config.toml
d_model = 256
moe_layers = [0, 1, 2, 3, 4, 5, 6, 7, 8, 9, 10, 11, 12]
router_score = "softmax"
normalize_top_k = false
balance_bias = false
router_z_loss = 0.001
init_std_router = 0.0206
norm_eps = 1e-06
optimizer = "adamw"
lr = 0.00275
train_tokens = 851200000
dataset = "wikipedia_en"
Below are experts of layer 9 (counted from 0) of a mixture-of-experts language model. Rows are named router (the router's row for the expert), down (a neuron's output weights, with its number) and show model dimensions 0-255. Each number is 128 + 24 x the weight over its row's rms, rounded and kept within 0 to 255. Numbers have three digits each.
After each expert's rows: "comes before" lists some tokens at least twice as common just after its tokens as in all text. This comes from a sample of Wikipedia text that the model never trained on. Tokens count by the router's weight.

# expert 18
router:112137096144142148110172167100097121160117164090111151137128138098111112154137151143138099105113143143161153094142128133101107093123138160143115141165171112093151115107137163144147097094139159127111101144138116131155102160088091147120125151089149134168155088148146168095112155143179098156118156109135100083137132139154121119134109103097158100140100153108122109094157104133093099150108164098098085149133107145157088139135101181109107102147147161187110118095157139117147111119101146144116172172118127110155106102144150158116160101114095110150138168129106167138136128109128106113134111135143155109091085145149147154134159116128149150118116090171114102138119142104109119154118131119108106168128126117110087140143145166109114149103155152140174136157118157099119107103149138
down0:152138110107105127118143090132148153124155111102140114126136156126097136143151127099122144147089104160132131077127140148129094108100134134136080139172115118117113114084139134142093120114146148110121192068107119095113122168109149134107119154106098129094157129142138135108170100116132063123086090111155130107159135087115115116133149140107126121150147093147159086138159146117151102141111096125126114150129135135147111135147145202156080144148132169147154130100123188137147152107130130144122147188154129156142145122120138113104104115151130166108142171126112129089149139089136149191148163121114109152105141153144138158104135137135155096128125123172181134117153132153131131142126091122097122153111145100138103104120161117140085149139104145172170147112107153163121149140168155
down1:126147113131121133117146127128145062119097166134151110135155135113121137098154104175087108151153190132134134118156171169083117101107099114148113114107111110086111109112158167096107131139094140159107148139161132118156086140102121117141137158140121106162117115098154058135154158155137161144139127133168088115152157098130128088129157150138154120129131173106124154131116165127097165098146149129139121108120081143097128125107161101137126123149143138145123147130113105086166117153135141133145175143107113114154121154129141114151141158128147140136154143150140150114175129148102101125186133142112138108155172119132119148127133125090136106128138094126125098150066091168116128127144116113106142114158169114159161076180092152106136134114104142160130131118095101092130176144135148
down2:147058092125107124111104093154131138117146103150159141137083134137094123122109106122109089158172097160116120125124154146094133123113108075172100113139109139083106129129146102125103111140107134136135097192124134134095099185108195138122122150108145112133130132156170117139150089118126139077095103162121141130133118124147104141132097143113100148125212141165135106127094176115121121124186150082146127118133118124130136147116111096150113141124084081117108143127122089134117159108138115129113129197114144140082123109131149168117121155135123121140116112116150100127129103113136135107107114124131122133141146167104149186146151189144110149129172113146111152127162123176090119118134128136100114136127105122144145119131118143102129099118098112129165137120102132116135176113099146
comes before: " ", "–", " |", ")", " |\n", " L"

# expert 32
router:111129125114165145110129163082098127133109150101096151127093139104107123151168160141112128106086141160153154085134110138128107106135155160132106119153155108093137114098127151116146108103163161161116115149141103145146123162109098152117158147109162134154137080134164170098106141133155106135098149117166123092152140184137107096149100111118153121128095150113107100085163120139091121154127140110115106167147125138160119141155105168112117097161150158148096099108157146139138114109083144141110147157117074101162090103160146122096150095113109121153138146125124157139143104117161100122150099166168171095102089159151159140135131109121178120131097103156123121135105158105089119147106153123112095165127125107108093138135131133116122151112147160154139153162110170106134115080152139
down0:131114103110128090057120125098140140129159094148113144149138138154105159133163140166109124136118137160163099079140129111107088141078147146152103140097158121151117134105119102155104131170145148101106143135088134131142128144107117150109141150109129099141109102104133075111086129093128132131110128116112145084130151106125125135099145125153128131138129125124137151114160129116131120106147173163112128130176143093111129108103140215114139179154141139158160140126136098154112099149146096125106128150118090152066121149111152096128173132171116134109127096128130103114115130154151154161136141121126082154105098119178186168132140134127163139118123132147135125111131150090140132149168110114091116110149086123125070126120119159148177168101126126120154118128082162117173133126163118
down1:132161075153085171103131136135142095176126177186122147165088113133097118117120128149168080120147155141123098131184149182106130091138123097140114154114115183102162126113127102126113137107076129137142097126118119116179113134127108101146162083139136136138107132148158111139123122154124153142139087120153103150103131135134120128114153117114125121137129124124103138143114160135094123088150140127124137127108117178089100121158133139128144124142080144149110109158133119140125152146138103146109143095138149108108103168115159137130159146120105159136120109136134166088143153125166130114180176141154100139172138176149147084081126135095152142135108125119132110133091084176124121135093124111179162142119149137118158111137076110122104160128126109145153143138144139102129110152170174
down2:137088107124103112152151077119154148159158105117104149139127166128106174127158096145171159145151153125128143134155152112105107119152125073125116163130123135117119128158122116123086092130093093139150148138092149084096141129141163124158132154121136144115183122167128142089152103092104179117114095120141146123114120149148077160112177078120130110159174129120162123121110125113118076100141134115116144141132124119139158114142098133150113158123095109105099132119068109107115162106165132133134080142124142117154128072120129126086147129099097140132132124132122123171116103103127122104119145153157131129133117198146110171135146147107151143104137143181157157135146070125110154088130111120116107114145140118112134117142084139126156086129092146120143177151118157095135135137128159
comes before: " the", " ", " his", " a", " he", " her"

# expert 14
router:083142105137138134114155158110093103143095149096096175133081137129082115151159136144100097091100145157153158135138151115110126095121157166124104135159156117116134123106145132128161107099155146167123115138151123153120100158115100129111147135097141138184157078145166127099105159152163093184091149109144118107154139127120114122148093133098168106122078139126094096104180115147094125143129166108095131160138113147138093152158111175098124094150145141154104104121139131111163113108105132126106163153128095101161105114155152168094133092090107115161134152139106145146147112117140101116133118137153139098120084139151157143114144085118148158111117103147096095151105137123095115149117142115110113162158110137099126142148163151122110141114163138150157140172101126096131114104164129
down0:139123102127131099139127111120157136149142123121156101117129137138141163146149116112092134092134129132088133119136131100104089122105161107148152149147121113121071109118144147139124133147116137128118133092131090144126160130093127102138121144155114143166127111154106133182156105145134106125088091157176123098128153120104176131110158123152129114171122116138126123079127119141122124159130162135136183171146126131126159127143125240102131131116131084165100109122177132160124107169117146133132117113129113159136126104105175146077147157170105087122139159158099115140156116100118128163160110089130122147126146158139141120115163128151105128120180197123123122130129116130123129169168125141114105117160143104173160125176111110116171159086109106115162143128119162126162155109137118
down1:133074121150116115149146176134116105095139122132129140138154105136106123106146131136095106116144109144108102124161117179125110099150067107133146113144116107117137140149113134128127130109117096153078106154125097112160104149139143154095119133123156125104131112155106126097111135136135146119089089153175138101120123120123119106094166148115117127157138089133129155149085165107105153133139157135128133127132119125113163084158115137144136136107118105112127117147131121139144125131145164149106128126129136072134114220149082153177152125166114159196078095124112172107126136129141113131160143097141120107131159138127119121091122144146124084172166123092157102109120092159170143125095118086102133133089161142121155089134071125115095121106093115144171171106109167094128128124116151
down2:134086072131080113126146120157122119115116088159148127148147142127158120146132145110143127125145164170123154144139148149141119085145127097167131166164120136145111128125105090125131080112122083141124135163146105130102112151116160132146090145145125080092150160137120151116076111072108084106114097121140130127145106149140132127116141101094119146160199150103119121153100168114122104111148155126114137131132092128102133127121100104160165138142100108077133173154111113116062171129119131130178093134095127145161106135114129106115110169117130147114158101128164112131134111155164133108164125165142110158115165142126114169141150132141103120114169153161165140158154098128126124109119124143174145123083086099133127125144077143143128122116120141101129115133164144095141117123084164
comes before: "20", "1", "2", "3", "19", " /"

# expert 0
router:093147089135160155105169142098093098154101147093081138151093153104108102153150157147122104120114155148144157098136143139107110100109152155124114135148171095090145120104135147141162102125143150140106110154147111144152104143098108152088141153112158144157160107144158156106087152159171108148124163096155104100136145154137117104148108102108151112147090141099110129108143110135104101151128149111117114158146095142157113156150096174122125116153154157163109122106154155132138090109104128138119172147126113109170086107154142153090148114098094093167143152123087145143163123104142104119124103153175150110110090140153153157136160101103150149109105100155104107162110157089109114137123142121100110139161104103108095144143151156115114136116155156137155156154100144097124107114162148
down0:123090135120153110147105095120149142143156117098138149105122162154099157163140110119098098099126123135112112120120144103132113138118193119122115149162107130131108126102155157144082162138138190111116143099094111123140144181134142152147126105129103181108107142165098138144148102113157105142125140121145152074134095121110135125125151100087146112145126151169138099124127133103169127116127089130151158104138169131151145149158148214122167130151156132143117127110139137146152139129136153130167092112102114160153152131118118112080149148136162119150138165137120144112125130087091135155116111170130103130143147146159155172127151125189147117134133142154182148114168113103127138116144112105091114162099130145091077072150123150154135154127096094106154132102083148136148145130148128
down1:107115115116106151150127130145132102164130180135140161127159173100114161102135125124155135081169120083094095087128143158102125077153118118140112088159128147077134125137134109116141115148102127149125128128106072097116102151128093081124112120141103118126132099139120086139121132113165143122127104114134140125132147134123104114111136159117137106114109105118145121116115137121110132096139123134162133148125154150131112075116148203110172142125126136111142125155109116117146155155166145126146122133111145145136146208125168128078152113128140146157126128151108137140145164165121117120153173078130148117175142157104167107062144134104130072163141137132151077174121112133097106129144127136099088136131169136156136075110122121176165130147170116137125156128101155126117131146106099
down2:136105127141119129133167089189115084116157097133155124124086118143082138128160172084151132121137164099064113158139139150134096103148131070157114113156117108116103131075172107119152088121084112135160151139075105081101138145106153122126097109143110127148116108173145133116112101095154128101131086162152115074140122142131112171127142118115120101122139112157157135115102150153117138108165189099126106154121127112133126109156100111143135150127139110131115148151146080134099140137137105122130123103084140139129141119123143145112145148133104152144108134105167128143104106131134127102106139182117128172112102128070133145112169134115119132131144140153155156141108138162098126096115122104092139142107142118136146108126092180101163119119126135164163159132157134130190115155126105
comes before: ",", " |", "–", "s", ".", ".\n\n"

# expert 22
router:094153100139165150100157160105094110148099148103097149145094150104106101146144159148113107113099151155150154100148138136101103100123156153146104142159162105098140109106153154121158114108154158146097118159153109146151111156090110151107136149098157142152154099152149164101097144153169108150116159115144105099138138160143112106152101109104165107145094147110105101103160103137097101151133163116104105160156101144160107149155104187109112105151151147163108100105155141120151101105099146132110161147121112100162099109153143149104149102099099105164145157130098153141151118110142105106137105148159152103100092149167151148134156098113149151105110099157108112147110156100104120147104151115098108148147107110103091146152162152110115138113159154140149150155105144101126099100151152
down0:086150176131103136096132082081139126143117138130170147124152144139118119173123093132121132090133109123128098118142111119101129151106099102125119132160160082132173119097122113156119146117129133109167119154154103167125171121117082127115156146109120186100106119123153136188170106115138088119108127131129140095151144088124095073104159104127117090139126102104145115128118120109162120128133183098143136124127106132103118173120093172133138122145149130121131139131144136154170129163142158122112104138137111151112136159117143080094132177143125121156124131122121150153144117105132119103136170126137110087118116162093137142084169093134126128127143111163125089140120136106130130087110084132122109108149142121160117096117131114096114132129071153158124146167054167139112175119177112
down1:125112110149127103105139126157135101128138139142105164125155105127116165095095116141146111124166124148120107105153161162115142169141096143162117107128122117135105126105107123110129100144080148113155121164105094154130116134130125128120116125146129140134121092123194115113169143157125169169135104116121137107073115142085135137089164124125131102135156152150129122151110135114134130104149140147136127106119118144117101119129191076160112115114084160126102125139079105139119136130187120139158102133110159122104154195143068111188125127164134189134132081145119149132111169149121126170158168122134148137169131093111139142102114134090105114154130130119137091129130083155131152147132130117123158099119154105127146084095079129164084138154178094109104153130113101109104158128124141
down2:145125109161133136138154091132118115115123108088113124152139143169134147105143133102138113124142150116105119129131121111140110148147155082183063152097135144120150110108122116109139122146146124121151129149130125156110148108116132128133091150101103140119190116146111093107138136111103146134102108130139112097156097120127124117106131099175103139079162175142134138127101137145112135050158172112142079122120148116125157126120059111103123133109112103120137107152133115105127128089125094105085137108122153111121097079128141124107103150109097158160123136096170124141112116116171172120134163205122099124149121142172150154121137118094118135090122126153155157110116073137126105071123127137121119127088122126114142126105098148130175082151125110113095111162184137134132144105075144
comes before: ",", ".", "0", " (", "–", "′"

# expert 20
router:093151099140166150099157160105094110147100148103097149146094150104106101147144158148112106113100151155149154100147136135101103100123156154146104142159163104098140109105153153122158113108155159145096117159152110146151111157090112149107135150098157143152155099153149165100097144152170108149116158114144106098138138160143112107152102109104166107143094147109105101103160103138097101152134163117104105160155102144159107150155104188109112106151152147163109100106155141119151100105098146133111162147122113100162098109153143148104149102099100105164146157131098153141151118111143105105137105146159152103101092149167150148134156098114149151105110100157108112147109155100105119147104152114098108148147107109103092145152162151111115138114159155140149151155105144101127098100150152
down0:176117094202173122177160065092104104128118096148149096138098155129118108071171115128102130098131123157084150109143184135096095160124115126142110149150135100106101118138094084152103153121128157150130102094091097134134138144136130138113125111101143176118169128100133142129116121126100117075145094139106118129105120132130119103103135103147157142128107103131129115124134134126125102147128142154151143137140128143104131146129108131114146085173101148107158125205156138130109102142096125137158122174128141137143127159117144093124128166145143105177105147124138093136128143122153154142176132126146116116113159131103118163124088124153137134083137147170167127131116126158143103144127103122105103122120126115135146120107101102121118155101133126122154144126068151150172165116190151
down1:083142080143128129110100132142173122103124136144127143099172149103066160101114109150146128090138113155119104145150124211111119120145102118138120152121120146110114155109160127118130122128101122146134110164126100103145097149129123127097132162167106127107111086124188099182114169184103150138138080138130116087118118113106131098114181143123127101154152108122114152132119183110109128106132130127163107093103111161118132127150165089125093150126093101159112112158137137154126146150172136116153119107140138127134138158165119172140148128136130159168156132145121152126155145140145084129181154113123113137146168141139150107057152099081118096126131129125139111126134083157160109115091140162123137115119125137138167101103104114115132090135151109136101135126106157106125147164128139
down2:106088103126123133089119077159155120124154129104123110148102117110109167130131109135131094118157160135105163107149111098141128102147145081113123060126110104103130151120085106144139155115134104147121134118107092155141126112107132154114121156130134109130187130106083094089135133111106133134119126146164135154125123070105182130132120138114106169145190135134120159119075135111114121119125162153109149112154160136146131102129087099129109133077116120128130140114158126144151163121151093085151125138118147181111086134070133126133121100101157116128151156091156127104144156081134152128112108120169115092154133132159154132156158158140151120109122184150170148141124095063109138113113132116172147124110153088113152120151127158124136161108085113125120143140161168119138110116142126
comes before: " |", ")", ";", "%", " |\n", "7"

# expert 7
router:093152100139165149100156161106094110148099148103097149145094151104106101145144159148113106114100152154150154100148138136101103100124155154146104142159163105099140108106153153121158114108155158146096118159152110146150110157090110150108136149098157141152155099152149164101097144152170108150117159115144104098138138160143111106152102109104165107144095147110105102104160103138097101152134162116105105160155101144159106150156104187108111105151151147163109101105155141119151101104099145132110162146122112099162099109153144149104149102098100106164145156130098153141152118110143104105136105147159153103100093148167151148134156098113149151105110099157108112147110155100105119147104151115098108147147107110103092146152162151111115138114159155140149151155106144100127099100151153
down0:160164109149154103143111076112129125112121169132140113111115154134115135165107091143153116103141148155163107148141106103117151107117145139172115128152146130133138119129143085135128095125153154164144149155129113078137171155152088140098130131105110134085128117103113102150104150114132138122112098127137137109129081101085132078109171144137129115146128128134123070114142193097121090130115134083124135153147148139131116141114098151151174121161118159126146152143187116152111148159163105125137114140145112104117125133138092131124122134158121140138116128142085112111135139109140114156171099094121162123141110176145139139091115107166110147097143123132153134088127080141163097099159116114117108101111120103165098060109139098096144137132122162132195137105105162117108184152143170
down1:135128134159121183107143150116175073073108137120119161153145104141126150143148103169170077091140137151104111138152168171129136158166091141137126140150111135093149127118113135103108163150110132114131093145156100147129099101153107119119112140178118103101100095135189103163138139133108123108176107168139073117117157114115111141129173141110137118136144139117126153116117120105121113109143180126147144097088105166099127104121162113114149127116091150154113133140124113185149095114153146098176134092128149124114142172137129130124144146130119135102144139105151154113121131144146135134156189152158133162132170112116093114089104102106114108113172120155115093122139080194122129130110127106143141102085142157158157099116130092122115112124132102155120130127110111146106108129122122
down2:146095103148077142119139107141112133150144123105111099143126118100114136095125149116145126139149143105081119113159122156114135127166154075162085115150120103103111083129146150104108107112124109132125153143130078109113121109081118147124100130143100143130141141173124122086135118114119120117095127116138166074130103096136120119152131105121156136141139122135113085127044156176122098098141109113132143110134121117145112181129135102171112118107166146092160151176181132132160173132146091099128140128079149145136128166108106159135087173126109126135168119085146151156143150091141166101128113153116108128126146175098132176144157145142069148113120118148107135172140144134116131106152123116096131094153140106137095123181162152115113131133106144122130176128132151106132155139116147
comes before: ",", ".", " and", ".\n\n", " were", " in"

# expert 21
router:101168137135156154116146136104128121158101171102081134131105121091112110135123135167151121096111157154159135102122142146123100118133136162125109149151188085111156121111166140123151094096156136145103112139140106131150124119123110134127138144119163167158135124153149124104096148152127101141128166110155104130139158153143108126161086117107170092143120150125118099101156104135115094184123142125142122175152103137126119155163114170110113095153161152164112074074137155157158094107093133115109148116166107099136102108128159132111149086103104110137144157132099166149155122112124095114148119134128133080106120160168174143143144103121126147095121117164104082161113151126114127158098139124102121127140088101125096142158162129115086143108154120164156173150100135095107096090133132
down0:113126130127105093104153090134109138102140111119154112087161136126130168168171140128136114112156139105144103130108131128106091134111175112116078146135144091104094125100154094126142131117090145121095149105115146162144112154115077172088151122125107155135137099122116125133157128134174115098128126164096119062126087100105129142073122161128118128147095160139125121102124130128154140118126119107162150124120151115135099109164154176129126113185122122133127111152114150158154130151154108137124103151137142177176180074104165133112099158133113127146113128139159090138142115098145118154164120149086111130097120169127147122157141157129130130141145121139128125099166090102164164147097121139134104125123167149137126138107097119177148170112087121153148138136111132117194156104170152
down1:144127111133092165111138134163145085120118153109128126172148150113106138136150079150130140106153143149113167096139134173132102113149065116114122139139132099125134121125156151082131120131123095150154133185133116119112129111099089145157087110093102124164135081147131102125070156132137149143100117157144074128138158154088083106117175161111125122167109166129105173126141148121136132121113128164137132186168123135129144135132161151164126122118110142149114127136102111122146102127137127123129124115161137133139153167153130109099156131139162135135145088101091184084129167158129137132172176131167124160158125101143150117110165137072152141131126109149140099129099077142132112104152143103132142116109153165136143123168103128117179148155158091127098117094154133134159129127136119
down2:128064102122099122109138129147132128142138093119139144079143135123136178168169130069103127152150149132149124153128137143123139106151168115125130104090125139123144138117129113171106133099120104130162148143106132132100151130095136107110132142121174129169148135141122128121146099052106142127165129110126143099098118142148121176132131096148122137155157148131165120162104133111152138097142170099126100106125146104166129169127090101181139148133125108105136135149115078098108164111113097094176173135082147105125063116101119157106109153101089144153161131138188142200115143145123147122146119174111096143126106175137127109133153163150155143149140108141172134126123107126100121113128136153148111164130121123120122116121112141091117129122107134125120107169153142084140127167135155
comes before: ":", "\n", " by", " name", " information", " career"

# expert 19
router:105140093154163142097147169086102098139100138098106146165110142101094111152148156137135117110103146165144144092149165161107109102118161151127124135135162105113156096102143169114156105102153162136088111144147123154141100146089092150101119140086144148156135103141139161119099146175153127160115144120138082105138137173139112108157110091096148126143119151105114102114146122134096111126135146104114115161151112163146104162151089175121123108166149131150100111108162132119165111113086147127113143144137101100157085115162143151086171108096103098171158165158108145144134105107171111104134103140144135103112094135162161151132151094124140146117111105154113093141129153114105135148097150106109101133164114122101103128151146171089102128107140137140149144140109139111147092087150134
down0:077116130105138084157125074101130146120124066130135129105106138155110151138172126153106091086083129153178124084133142101137147131107137139120133134136096123122099099128132115174135103134162140102141149105111130152167162131129127143074143137131122147130093136097146110135129149130143108086100116113130143129118134130119141118083118138104132146158141171156084093097159135119184118149110112093117135131144137113124111142091114170111138094142128136133118098089136138124112142164098164140079108167167101172118170151157154089120110155156164140121146129147136146060101137090120115159145069124126082115111117151119132146106138101132120105106144167147133122149137179107141114131137151102146112094105126133134116136133129142166152134090075136098143116102106185153126143136104137
down1:138089127135124112143181143103135097116136163154120143127086155122093165122153144172126107134160144150116113120128105113075086103114120111160120123105149127098124143096182138106102132124121100157127156158136063161145130163123127122109093117138135108101130133164153070130137107117133118141124090122167108105120137142099083118145160136104141149146168109149137133124113202114144143129160125148162115141149117134090145155117154124111096117146142114165124099161123116115114105141100142134145087105130155088126097181113142133158104128146113161148150104101106121140142132096167117162175165102149116105135117125121169157088168138129123126133129125133143091101098100141125120083116118122120100100095081129152156091162145163144063132163165099151104134148143137092132141105126138
down2:104121084135113103133112149113122150121167106137153127146151107135108102114110148125135110147137146094149142146130165128115099125086135081151131159169105104098122127145142132118126118113072098140145091132098145110097144153122076130149134148083155129161101146160135100125123106097107096123100074118132115156120096075155094097092142134122152132120142145156155122152116163142120130057130141061127112130109158127132112111159086054123088140089161137132161121135134070115149141100141123095120132133127110139146073116121102130124113151144138111158125073138136153114124134146183162122132100156116110117120147114111185153129144133113108145097110147157135154095114122119145100080113074140118107100133128158119160126152072136110128139125136090151119155100132151107126140153121114
comes before: "19", "20", "18", "1", "2", "10"

# expert 24
router:106156100149161159088138143103101120154113161099120158144093164118111120157162161137125111117094146166164160087144123137096110102122148160156103152142140115105135108117155147121150105110147173156103104148148110163146102135079111140109139159111156142149146101142157138102106143156168112168106148114150112108161133157153111106162096115101152115164103135094096121110149107150103087158125156127090105171133105137149113160149112155104120107137151146157106117095165146125146119094099158125119159164117131103150102093167159143104151116096100111144169158135117144163154108107156108117141101151140170116095101154148134137136152102103153143091110088156103126158107156093112120146110156105107092152139122104106096149147135153105093134117141142145149156148113134093140096098169151
down0:148149138110175152120115093112115138121170125125137080097161155129116143156143123190100095118164103138189121155124119099136146143115169121124127134127146138131074104118153118155130139102138164150105129135139095145098135127121139139112145159088126155117102095148112078107148149096092104089120110164128150122145092135121135135107143151126127093132157129151118141090163132118165116150153120162116134118144094106105126161192130208094147175151162114178104094122132119159099146151151136165135117169118121148113153102094119107111060116133114089099140150111118121115136076125176146161168106139130142128137120127125137147131114108149163131111127155126142164116117160114103117105122099127137131109157104149127093105097115142133109123096122144142154150137072117107151144092159142
down1:139141111140091167107159173148135099150116155174144153147146125150114149129157095129135087127136147128141090106182163141140135111150098126141085112155148116122128148093155118090131101161109102131144138146167106158110104146150089166126159102164103133127131085146164097121116113107122150148125105146183073086084150131091112087089130079125119107129142136139125163149151147127118130116141142115104147140139153135119123101132124211099129142088105119115113114125146135144115103119129134130143123103126126093121097155089113149130115136162147170155145103139105111104110164121145112154155147114139187127151130154135153089111147144126131123090165108135173103119119091112121102127094134174124133097131116155133124129114086097152127148127135078148129159091097114089171130150104156
down2:112122090136116133135155117135137094125113098175135170103113134153140129159174133103166141157148154111122096146140154115125136104100131080068116158082160120080111100119141099164107094115111124128131115130118131143111106158103131114120169139089145112155113127182122124100128124095113172089125133169099104097088110091154091106144159093091110102099150142097165125153137161132104139113148140112115113140085112141140117090156111202133094127138123119143088115136102094105118141148166101127145135116128101133183096117140145121128103106072135100155160095124148133149137125095086105105170133155153112120122127132131105134140151118146131103079159121135129147145091117099120130081129140123092146131109115129152091117168097128123171111136111135140129138145153150070142144118137149
comes before: " and", " which", " but", " the", " who", " a"

# expert 12
router:094151100140165150100156160106093109148099148103098149146094151105107101147143159148113106113100151155150154099148138136102104099125155153147105143158162105099139109106153154120159114108154158145097117159153110146151111156090110150108136150098156142152154099152148164100098144153170108149117160114144106099137138161143112107153101109105165107144095147110105102103160103138097101152134164116104105160155101145159107150156105187108111105150150147163109101105155142120150100104099146131111162147120112100162100109154144149104148101098099106164146156131097153140153118110143105105136105147158153102101092148167151149134156099114150151104111099157108112146110156100105120147104151115098108148148107110104092146153162151111115139113159155140149151155106145100127098101152152
down0:143140083118152138152159131100147125084114112122134163111165101135096153124113105145158134109091162101141149086158128117148122120082124158105070092157140142092122149140154087133134154101138129071108130135147152089120157126119127120114132079168136125109156123131123107160164113140134101123088120099123074149152109075092117167133121118100141115143122119144177075137143162140184103169180132140138126166127109140150137161182107150109165112170127138167088131118132103125112122158147144169117108129140106147109113137115147093130131125132154130134114125164123138128193123086142119148138135134102121115125130098124114119119143127136092109087139155131100112130116107074108155118151102130139088095121102110140147111117112109148137122129105129128162140122084134141137164160192106
down1:084143092171101096120138157135166100176128139143131135148159150101090100094151136132128123087129180166147128101118146182105109111149152098118096122142150122092144129126141142116149142117115133176118105131125112162110077088115125160147101150160131141172128095141170120132121175148122174125075126130160109114113136122085134112139207106136112121134166146106131152156152128123125146156155162144123125092127092139107149123107150107130120123141085115129113133168111121136126128120181153134183106135134162098122147140120123135117122148137119155151152130145139152101129163151135119153154178128099115137150136127111111116088118102071125077136174139138130120119100095145134123109128136125143153111112151166135178099132099117153101133111136087135145162087098150117087101145158154
down2:151054096113102102124159143129126118165118159104178174126055107118137127139129113096126131108161119142109123088143144141120123129127122131105088102137084103099088105149146105136138121121093117159115112164131127176132129173114147159117094167133119121174168145153144145087156159109124169095103156118141142115130131099154114137172157117112140108171137172119109148138114123108107115099136170154108093164109105126162084126143091113084071116114104137133135101098123137131116166133141118139196129146118135154122101094145126099121128123106160129135146120110158122158138112113128102120089125146122077126093137141120124127170159105155115093130106130177127121131100115111159132092160113106112146160106157109111132113154137143134102154139114136131135177085109167109132143146121114
comes before: " ", " |\n", " He", "0", " —;", "1"

# expert 27
router:102152119118145155080131148092113107154111159102081152152118140097107119156147174144138104113124132175134137103128127176112130095139138150156076150150173112106141117095150159099135123114134150140121116148160131156130101153112096144104131164103160136138142091150146124112102125139169097171094145116146091096134133160127107098148119106083159114144095138101120120067159135140097085144139164141102124142155126140128120158152107176117113088147116132148100100119148149132128115108100150151129163147124117118168119121151110124108132106108110099155139153147079142147121111106123102106167095152142140084098115159180135140123159111113149150094109092146110083129096150097108114151097165114117115142159130104125122154151170132097103148115142161144150176164086132094114103103148137
down0:116097171132163099139115077098146137114153110101111132078111124102105138125161163162123099088143139119152139117140133087142130141163108126153107086132106089116105109173115145155165116134110086106128138093110090134123127125102117143137101144149093143126147121139125116104152167108163126123091116161105105114140130118123142120089142127109168138095132093113133130138140124096155128094113120123124159186151112126115131150133120198115140148167137162141110110138168147164130137180145121120136111163118127126123130124119111068122161168161124131124122100105111123080163136108154129179121122124134068170128121122127136153167134131131165134097104139154148146147107114123125140144160119133067114119104105132133127096135154106139142133103096126117170152116047163128173168123178150
down1:119132087136124131110140162132129068134122148114133142116128150139129141116119146166144101135133093116146077179147099146132150127145129092129107139136130139093129140125145096106091118155114101121138124160109121133137095151132135107133101165169158150145134101171164145166145166147156169148157137111120101110138129156111084121118168112149109099155106165146117175129099149111093103107165192102158154133111097169136163130120143139140088167139101168135111096150121160089117103168121104110120118099116135098119132137147144154135142141110102169124152143111135157111148168139212121109141168114125111128123115139126137129107152113089111101117140134112137053137082137152144139119100155130120145115137108104103187126167086148137112128103157108140137141139120104087141088111090113
down2:127108119113128107142162127144126125128117099128158130124107132153159145147153121116146120116115133162124164195123156113119145103117113115127082105171088134117133092139124103119152137119051133120149132116133154133125109153150107136171126184108090118115178138101092109157136127115125140098124127120114138094130124111158145141115140083128118169128133127106132170148076140144166109123152188114139066070115100155168129134126129086167102161119099087085107136150109085136118125144106093101151129137095139111111115132125158107136120164078130149157140091119114128156157112156112127163131125130074152102143105141119091172103143129115102109155136113148108079112108136117121100112153102124154132138154157124131154095169121163114127084083134113100163123148137132119162159151102150
comes before: " the", " of", " is", " in", " It", " MPC"

# expert 26
router:111157100139148173091143135104096101172101151103113153148101147122108092159149157163137107102106135128123165109141147135100094096137149144159119150148144109097157089120151144120145124122154166143083120166155118142142101156079120152127159146090161127150134096133148134089109133134141114154115157118132110102151138159165089117166112100104142125141108153077100118112161105162113100150142154098129092155162092142152096149168118156099115109151146143150111109119165144148157101123110149114116161160121116112144118129134153157099160104102110124133151144103107168147141120100142126101167095148155149096093108163146150151132183127116138131120081078157113105158125161113095122142097175111091101159127134115126092134138163154092118148104137149150137129134118158105147117105163145
down0:131132117128129132137123127136123085131175123126179141106126130154092094089172124173109114106095133146123109109152128098109086113094113167137121139137100115131129122145136149143104141139118144107120171057097121141106170137149116130103148177145158171116171119126117133152129126135109132164092146154153173102096124116115139106110128120135154111152110142118133123109146159080160145112113149132142124151144142129099131163089119202096132117151173116166152089127204132181124132197123130159132131119123118121117129119108117105121167130146128132161118096152132084103165143109110128169109120117104103123136120114122178146105172112168142109122146149122139112142142145089106085127133129166105115090097130126145109119126139153135178155097107141112173139134082127125169143113122110
down1:126108127130079129146139129135130117162165142144127139153161136150121155116142104171150134140118132147105070123175130156113144112121113097145157121082139119077118120110193142107126112101124111140095132124123066146160111108130153153153141114117128131136116115173164113127111162131138145146154127149147110114119085163059100122119154142161115111167155129158155123125160142114098153097082134148142115102132129147113111126132164117128110096114083107144102126149128112160137129138132132099090137087094096094140135174122108172137166140141141193172183117097122118113123201133129155147142189127151142111164132161130150137110141123136132147120174145138153090150128139142155114110090118135111117135098146129139156083145123141166140133136125073118101143111120133097151122118165134
down2:140103093131100121167129098125147139132150083147120153145091089161131141150120165130147120141129138134123102144113127074104161117101142077130113112125136122105116084107081098148149115118097096143130115152083129139115130147117134140085148145107142098128142129178100141145130116075114150124116138127157182079126123117138112102106129131104170166116171132117175140140130158150167121064123113133127090128145130106149089144181157134145114133114129098108107162178119081113099161131091130155124126103092128144150100136124160168133119131145088143152123114110123119141097157090132131122135100164112130155117108147133144180134136143138119184120129123177146091126145138135099097084155118143123144096166132125088114135121113105114116107176061090168138140118103126137138106145144118
comes before: " to", " in", " a", " by", " on", " the"